{"n_experts": 96, "experts_per_token": 2, "d_expert": 64, "activation": "squared_relu", "init_std_router": 0.0327, "lr_router": 0.000571, "vocab_size": 12681, "optimizer": "adamw", "beta2": 0.95, "train_tokens": 549600000}
Below are experts of layer 6 (counted from 0) of a mixture-of-experts language model. Rows are named router (the router's row for the expert), up (a neuron's input weights, with its number), down (a neuron's output weights, with its number) and show model dimensions 0-159. Each number is 500 + 25 x the weight over its row's rms, rounded and kept within 0 to 999. Numbers have three digits each.
Before each expert's rows: a language model's description of what the expert responds to; "comes before" lists some tokens at least twice as common just after its tokens as in all text. This comes from a sample of Wikipedia text that the model never trained on. Tokens count by the router's weight.

# expert 20
What it handles: Column headers and pipe separators in Wikipedia table header rows, especially election results, such as Votes, %, ±%, Candidate, Notes.
comes before: " |", " %", " Votes", "|", " ±%", "|---|---|---|---|---|"
router:549514498535546521448518545496516498502459503509497509499523476482555509498523479481525491525504517482453485536503487509495468511514460509484528502478509518519515517492492503512436490512525539480469504481472533505547493530521506524497492525476503558530506526501528528463483514456459511529498498477429515506482479476487484459478554520470490485498509474519498533468457515486541484505463510500467515505510529494498556458495486519510503458479488491517482520477505482513482550480528508
up1:504492462549480480492480520509464519485465484533523523519530489504527509538521519455451528495487531487484507516532474479511490495489466475482485517503474530484479487523518530497473467516508540501497506457535490517532534529494471508480505557488516501516514519494515490497506521455491521545522507534517481460504455503482476471493499507494502471531528427502487470537562470540536499551478507510468515494515510486515478467506513515531522498466505490554492494429502507526480519517478504
down1:507499483505502470510495497502493492518522483481522505515517553476482469519484535488497518515480478507507539495502484474512467461493469506515492492465531535511489504553532513487439441497468544505494494454511475509514504573498500509439446547507489513506478533475455490473513484501504531482480487470502488502470477494518523465519457464483465520504470488514473488495510511536529543504503486567444478450513507479530465528487524472487507518494499479507537517475491508494491487518470518
up2:508510516481574502514519504481496484502483477475526502505554506493487483479472501476488512555509496497457513498519515508487502490552476494476502551525467488530514518510582551509470478487513479528472485497481531503524507493460460498529463496490500508503519564452520486489464541480538524523512519528461479473505505483506497498502527526513520526495483508474502536553515451477490448528538490517510487456486467494501495473522509518511481507461472511526472480495484492501513511498529548
down2:455503470483540514443506505499512472475524507491524517501522512498477456486469487479491510522516506508511475473514480474487545499529520514467499526512491512543524542492479506482471487516510460532464491475477480498501514488497501488489507449468529507517535545465520497510477529513511492457547480530488483520491493514489472508498515437481489495518483546454490518554485518529482491527505513486521501459533485464542548488513526512553487502491526445521525559517510492532529471459484483
up3:549462472484504476535471499477509474488470500523497519530503527519527497464501511511535434468551472519526478511471480517507513486489468506483471510490490503485545486513476496512470497470496487494460487515499546495494505501458503508516538505495497503517545505512529530463495527466470503497504443463504500512492515487534518508496545477462473474492511533533515539496492502460518454476494515488520530479460454476462522526512494501468491435524540479521438517480480496504473489510525458
down3:494496502446469466490503505539494512497497576519503539526501504506509462464528521513536445484505550469483475506493530462505533508495488511493517507475495461513488513501474492482456482524500487515447505508500525518484475514540538469538558506503540536490516503512543502495528513520488495486499519497529495497490482509462528484514491483480471492511484484519477454521522520496489497509495522506508541504493539454536533538508479530561488529534516489505491457516526526550509477483545460
up4:466483487536494503528520519490512486470468488542428498518516483528527489492479523505480517515504446504460488481471473541473463482501515496485509501524507472505496517490478520500481467528554510489498554448479542538513488546555459538518483535489483532498524559524536496526494527481452482511517460500464473535531488499520507491494497487521516469498546482522474482509486467508514476494535477525475502492511518502485508485452464528520498484514487538527499487503504549522480511513516496
down4:519504519496477511501525505503492476464499546540497478521499520501495487533510463520519516482499449479519511497516491555506457485499482466496485516497493495483467485548478499477402510500480508545518456498495496475505493506508552494521501484549483485468487478505517528476440508534514515481461516532457507513509511480523491490483489504489482521501540529537459515526488504485487490506503499500442484493511536480507495498505452531489503426526524482533542475495513516526511521508567487
up5:500499485524520536470493520480562486468470501493487509510497484491529527496495518523506490545486491493500465501551471526479506526484511554473525501539535517501485497468494543508498525492529536479568483469512534466514504519508483463489486543477496483482520501526433519549499512468470510485502486521495505478537521451492524509470536514505525540506483476501541484468456493475536524489484506486471516511501496501474492486508509530489543540485493460499471511456441470477471513530504475
down5:541472527517503465465504475481497451502478538488482477530514522469513509481480497495496507538481493484484489457510470497538510551495511479500527484562470505533477494490489527513596542495499503516506476465527490505483524521463476529515501522453528476483530481511505467549464504524495474497494506510514451492539491504474482505463512522456511518525462509533493479465508513517482481499500543516543518512516486510498498509502511485547546480505489492450476518444495489481497482481468491
up6:513484532479517485464530515553483474491544473506536490470525494529526555538505514432492542554533504483523533501518481518457510490488502505522540530507437519545509497497526492503491502506512532538534515482495546516530519524503503482538493493497491513508510517525511500469513519496486513519468500452443455511517529526474486538495492564478476524550486496504493491485502474506510506531488492478454507522489523474473539489469508478482469494477490528471508523519489471472523506479507493
down6:477507497469535453517540473508504493509458508510485476473488513475486482518474506539531546504496475519497476502518487492529517475497551471469472492472516481508467499483486488485491512520493486459516484483537505514481438505488473511476448480516500470510484463493490461532508459556489506520503505513512539481478489509534516522531505537512494493491581472482460510498491500459534509512549546466471522517469525470472473493504505488518479535551494465475500494477526524532525471498526463

# expert 6
What it handles: Pipes and semicolons separating cells in sports tables and racing results, plus car makes and "(aged"; e.g. team | 22, Smith; 8.
comes before: " 0", " ", " 1", " 2", " 3", " 4"
router:570500494518492518479494490491531482484506499476490472469513527523493481471560511505571488552493511556475519525500508516519441517508477495492489509469502516522549470520476531513451499455531526518513540478514516515559496537464511534518519522541519481534461516538505517457475494515506509518481527512472533479477525507497536493501525505474516496498518478534534512498494514489521509519503481519433507476500453500490456463518497499465520499500479513501489478474498515494477505531481485
up0:522509513531474480503515491486489493488503499500517503516523485525513507476483495508523519517485551499476498531518456490496492558508498529527493512525509508491531503483474530534485540502530530513448537492498549438525529502469488521452482507493482478509489497506481490507501505455501526509457473516490498532479517450516494492509497461487546433497533514536470526516492467486472520456545531507499514506456499493521470475498476526442526504474492479509552491458468467478530443501477478
down0:538486498530458502499517490510524470518518472483542490469534516453509498504507532515507519468491518479517560522454476480551530506510487536519533526493530468469486533482476545512553490534492495479478479528470509507573519515497512518539489490481532500504505479503446434514496499479530512479501543519505509511515475446527478508487480513490495489517464515517486475480498509501473519491474486486537534496521475513521478521530497477501525474470475485470531455497473521494452546496493504
up1:510516489499503480509526489479520507498451505464506447436523497484503473450511497486490472496468510474478514501453462538490481524548483507518514509524489499482536521503490502461495544476494525452570495516506568507484519500455495501487540484537450486524488490499520539529486502537495496493512517542458496492514466515546508523520487516510487485513497512515523466484492526474494519495514512532473541458463478490465475485460537483491492501481521498518490500457464479541482537489484484
down1:522505482484501500462508494511490505472494515490470494478506518452473468471499531500529488514470475460481508513468449537448497523526513517468536538476492472480532549536502482469449473475509502523496483488532492526513502515556522479479559513485512523537518506512504545515523481450507463497565481539504479483549475534497499515500491500502473501472482482508483467475553511515505529474465483527513511521511477504520492522531537478497491470527526492493502489466490489542557489487485496
up2:549518532486468534441522484515484509509535481457481504524511531529464465521535536480468520521501581545496438473531497519514498502421540544477477467533489497503504479496498526480502490476525487501479492526519504491548477483496520489499493470494498484500509506518465481502501504464482494482494507486478504541485530506531549464514442495482502478508508488461520494511480515471464497492515517522483491480479478496489520494485530475438550507512514518503462495495469484515509522491503511
down2:513529527502496486491508513480531470472521535446510505503494504494489509518537496518500462462505507515481498463486495484510513487503464556567507488536523537493504496491494502471593551552457502511493459515443491528536491487479490497493455494477497517499496486523533475522515515509497510510494527528514496481477482487511504460510479467495469512513493541492506518504463496457505490527504511514529480470469488478460543513456538492498507457513487549466479484488472555483488488464496485
up3:568492521502540499479453530464513496478524497507493540527461494516496553550497507509528508463489497441518516505512489474488506513548502505517484504491487498559541494496521517497486498482511546507487489443492480498477530489503489472512462494491507516488523512536514472451464480510467521508492484482471544492467481502522480478496520502482485514473482508469520520517479520507487514508498507506510485471518570538544467533439492489528509540500482519506454451460490469518475485533492499
down3:483452476498521544525524494465522524472523441526452508486442490506536531505446473497490523477504462498475498530475503502459534478548483512555487513489489529518490497517526521473505503479523473485506494498479472501453500474523450500464528480497475511484479500509505517471520484513488453492500504507458471460470518462491507518486526524523504503495511525445542502519478499519512494492504512515517486490524538462511516519538490521547497506545501477572494500493517460520521513537515502
up4:498482520483513531501510504513463537478522534508545507474492514492469478541486521510533508532534489527472466492509512503479488533537487482551522503469498526470535445533527502511483491503521519539494518500507470499492485456510525549516535560555469485498486488501498525523484483482520487515492482497482461496475491430544540500504532495507492495502500456485485467506497533459526531502487453463471473493510488518499485519482522519551529536508476477498498497519486542514517463557520486
down4:501493485472516496516525482500513451475521486489497493568525488509516508476505525473515496426489491536495511534506505449472508483429544452491518486479451511502509504522497475525467493483487457474528461470520497521488525522509530532465463480499483485529475491497477487476465511520532499502476480493483504493536503456482492517564459482532512523501480507520482511510502435472503525509472474483489506491484500496527549477468536504464505500521494496525537489525471482514486463477533475
up5:499493458513491538476482486471490481454515457488475436489486479497557519447494488489517459515491463489512484528452492509516463498517528474462478510514509531510530459526502508482471472489512526492511466467512457515522499520481494515501555535505530505509523502539498485510517499500536481540525504515493500469469494508523481461510521497506529545497541475522464487456486535510498488514507480462464501519516447489465519497529508497546510493493491507511484518449556467485451496533505498
down5:480515491493497528524518474461497516494462472491493518505506487512518516529472506548523451486509482459500495522491497465516488517525481479495512479517550505509494443548536459526491512484494521521516494472553448508491513526474471534505511541511508488485490474489492508528487497514532486503499515505564456466512523491536559532499549528548506518468516471481528525523504524522477497470512522518470489530509509520484492514521513524468504481471524457491477482499517511529523443539440518

# expert 49
What it handles: Pipe cells and position or party codes in squad and election-result tables, such as | before MF, DF, FW, and Labour.
comes before: " |", " ", " MF", " DF", " Labour", " FW"
router:530499500530510505496465502488500511499475527517484487496517541537484493449556506473521504538545509504473482563500521531485460566507485525503503493491503510524542501464549550481441504528493514496500510473506551521578498534498497498494483567495507487475504513478496529535490490512491509530452516521460520484488512466489495500463529505494482521499543484512508502485463517502496525515518485521465515467479488503521486500505470510457531490474488514536494491449495471493461500498518480
up1:534499452515492479504458489487484496477531477499500453502467489522501454467486465485516514518501479493507498526486473512509472502538488499489561461520497546520571480497527495473490528491473516477475477511425517515523491498548474550502469541487489515487503500455457515486469466467467466501505498467503505518475508519492486496523507529527527509496543492530529543478505513489491505531474446506508536477500456481535504509488451491486510544496510520515507449498517515477491502515470499
down1:533518478516495476481487486519523515500533495502446524503473494538489495431511506474500516533528493485526507470457491487526473513506519484473478486511474486498530495545492446499550505482490468495476482529513510485571472512529517505517509532487490507474523531484466476497515500505503536442472546553483502510499481515475488501488500477475545503508488497502511485494513535472420463489511504488513538536478495530506486534512450480476514475478488496458557521512470506492503537486478474
up2:495483515496510483467528515500506495521494493516558518459491475493511480517505509511497540486556499483540507563470525584484510507509469473502491485493479526513498531479518521487462490511480547531575518474517472533494541515496480493507482541466462476495511530483502517485500495502530554483533512517500528494488454470478520492443483524507478506499495503516515480538510460486505501516500482558507501514478508508452514507502468502490522490461528520527440492508521481537511497539490518
down2:467489489481508471493522517485510522469481487541495537503481481488519500525496478517473537495512507471512456450497496481576492435514537468528524504491494504499455471500499504497481471519474472471528517511507482582487470488531490466539480491479487509511510503505448491479505455556534481511535513481534489531490508472523507515493530494551510519482502490521507485512528482524495534537479488491540497424487487498438518497493523514469482535493512483498513487514509522496479517531505506
up3:513504499534501534536519509472480450531505526504497512506503475480516440559532477459514527524502507509506515494501524499528502467474541542477564503470457480494471547516517509512486501496522527508510499467523549556514525548530513509477457496522505517505489484506510493495513500531498560510490534484497487510452511481510526504525448505483485488503492479525469478538523491555498482490513468479480549466506485512461522487522496510518493500499540494526498468535506497511436500489481530
down3:503505506503503472520549502479467484537524465492475482508493485524538490529481509522482523483523494508566450492521502568509503486501490512485533495466503484525472493506486492500443473463532487474483437482498487530530547481518542498509475506522495531504486497499506492513494542479492503536519480514496468555541474464543515516502493490506491424461514519488506472488538529513506485476477470463456547470469490521469504498507526494497491483539525470520504485525509471532481480504484515
up4:511498484516481491510465522560490459482524467494492535528494509549472459507511516520520496522542487503489494504465505504482475492483538468572544471502487518446546479485494480456490534518478519500502512519501562472497462473521546484488569528509518508481495494474549509492485502509493478500519510484469475484538514473512502486473511448497518510514500498536498519543500534492498483530503519513517483461477511457509486484501510466484496494494535479503499530483479440554522486476493496
down4:507518480526479509551497547526442480498490533523501493470464503503476518478524493515479521524523481484523492520509536521554457496520484467524553481489495524515500500436509484487467498553470475473478494513476491510498487554493533464460511521474520481510470523527447517488520501485501463489485492480499476467485456463463438461491494497501505491510517532476481521508516529497517506474507479481517493470480515460483505514508552491494507521490493470553531471479493470493466549508486519
up5:501485505486499507515468507464498507522483531497463472504503525513480485429531510521506484492508491496463492502472496467489465500513479504479505516542493486520521518485511470477496511497467517500504482481517514557521533510477473486463466528505435475506478491469486555528507503494459487457464526522425499518512483466484507508456491478469508519496490506489474441499468465526514480556487525552498505522473528540497492468496454471525464545485505467508468502499474518543487517490523492
down5:521496468482493510495521504541486499476495511469515512520490486511467462539460508496510507462502518534488534476534508527508497462460508511492489530423438517468502492506488538508498472484569480469503455501513459525464530518482509515475488474486485479507496546493504541518526505524495470537500531490494468502532534473555476509499525483533464533535502504505490515487509479500475487504457502559520490464522509540508568475528475512534487490484478464517507484501503507489508511472502505
up6:516508473511478529514508523515461506491501493483542490502518508527506484495517476502502484511487490469514518512478503473489508536458516561478516466501438533484511528478496491493482528515463497512515504504503556528467522512489424471440521498472482493509478499461493488504527500524466509462501523521477557516463460473521503497496469522486494497516485486477516501499548457542514523559446510491486507538483465489492490474498470502495513513493521462511510471511437521527541463539497517
down6:551447497428523513490528527496466512530554461491495458469510484490517513457501548528502505510472480487520469501509480494445485482536497509488548498494544488480501514485507549533482499525533510474495518490512482515520439483465509491523533518557506486475521530491498535478496533470505486499501506528520489547526490494552523525493541532505529474516468529481485506550493479484491480504495510485488492501507485531515483520486535494505478518535477513509505494543526486486537523544518482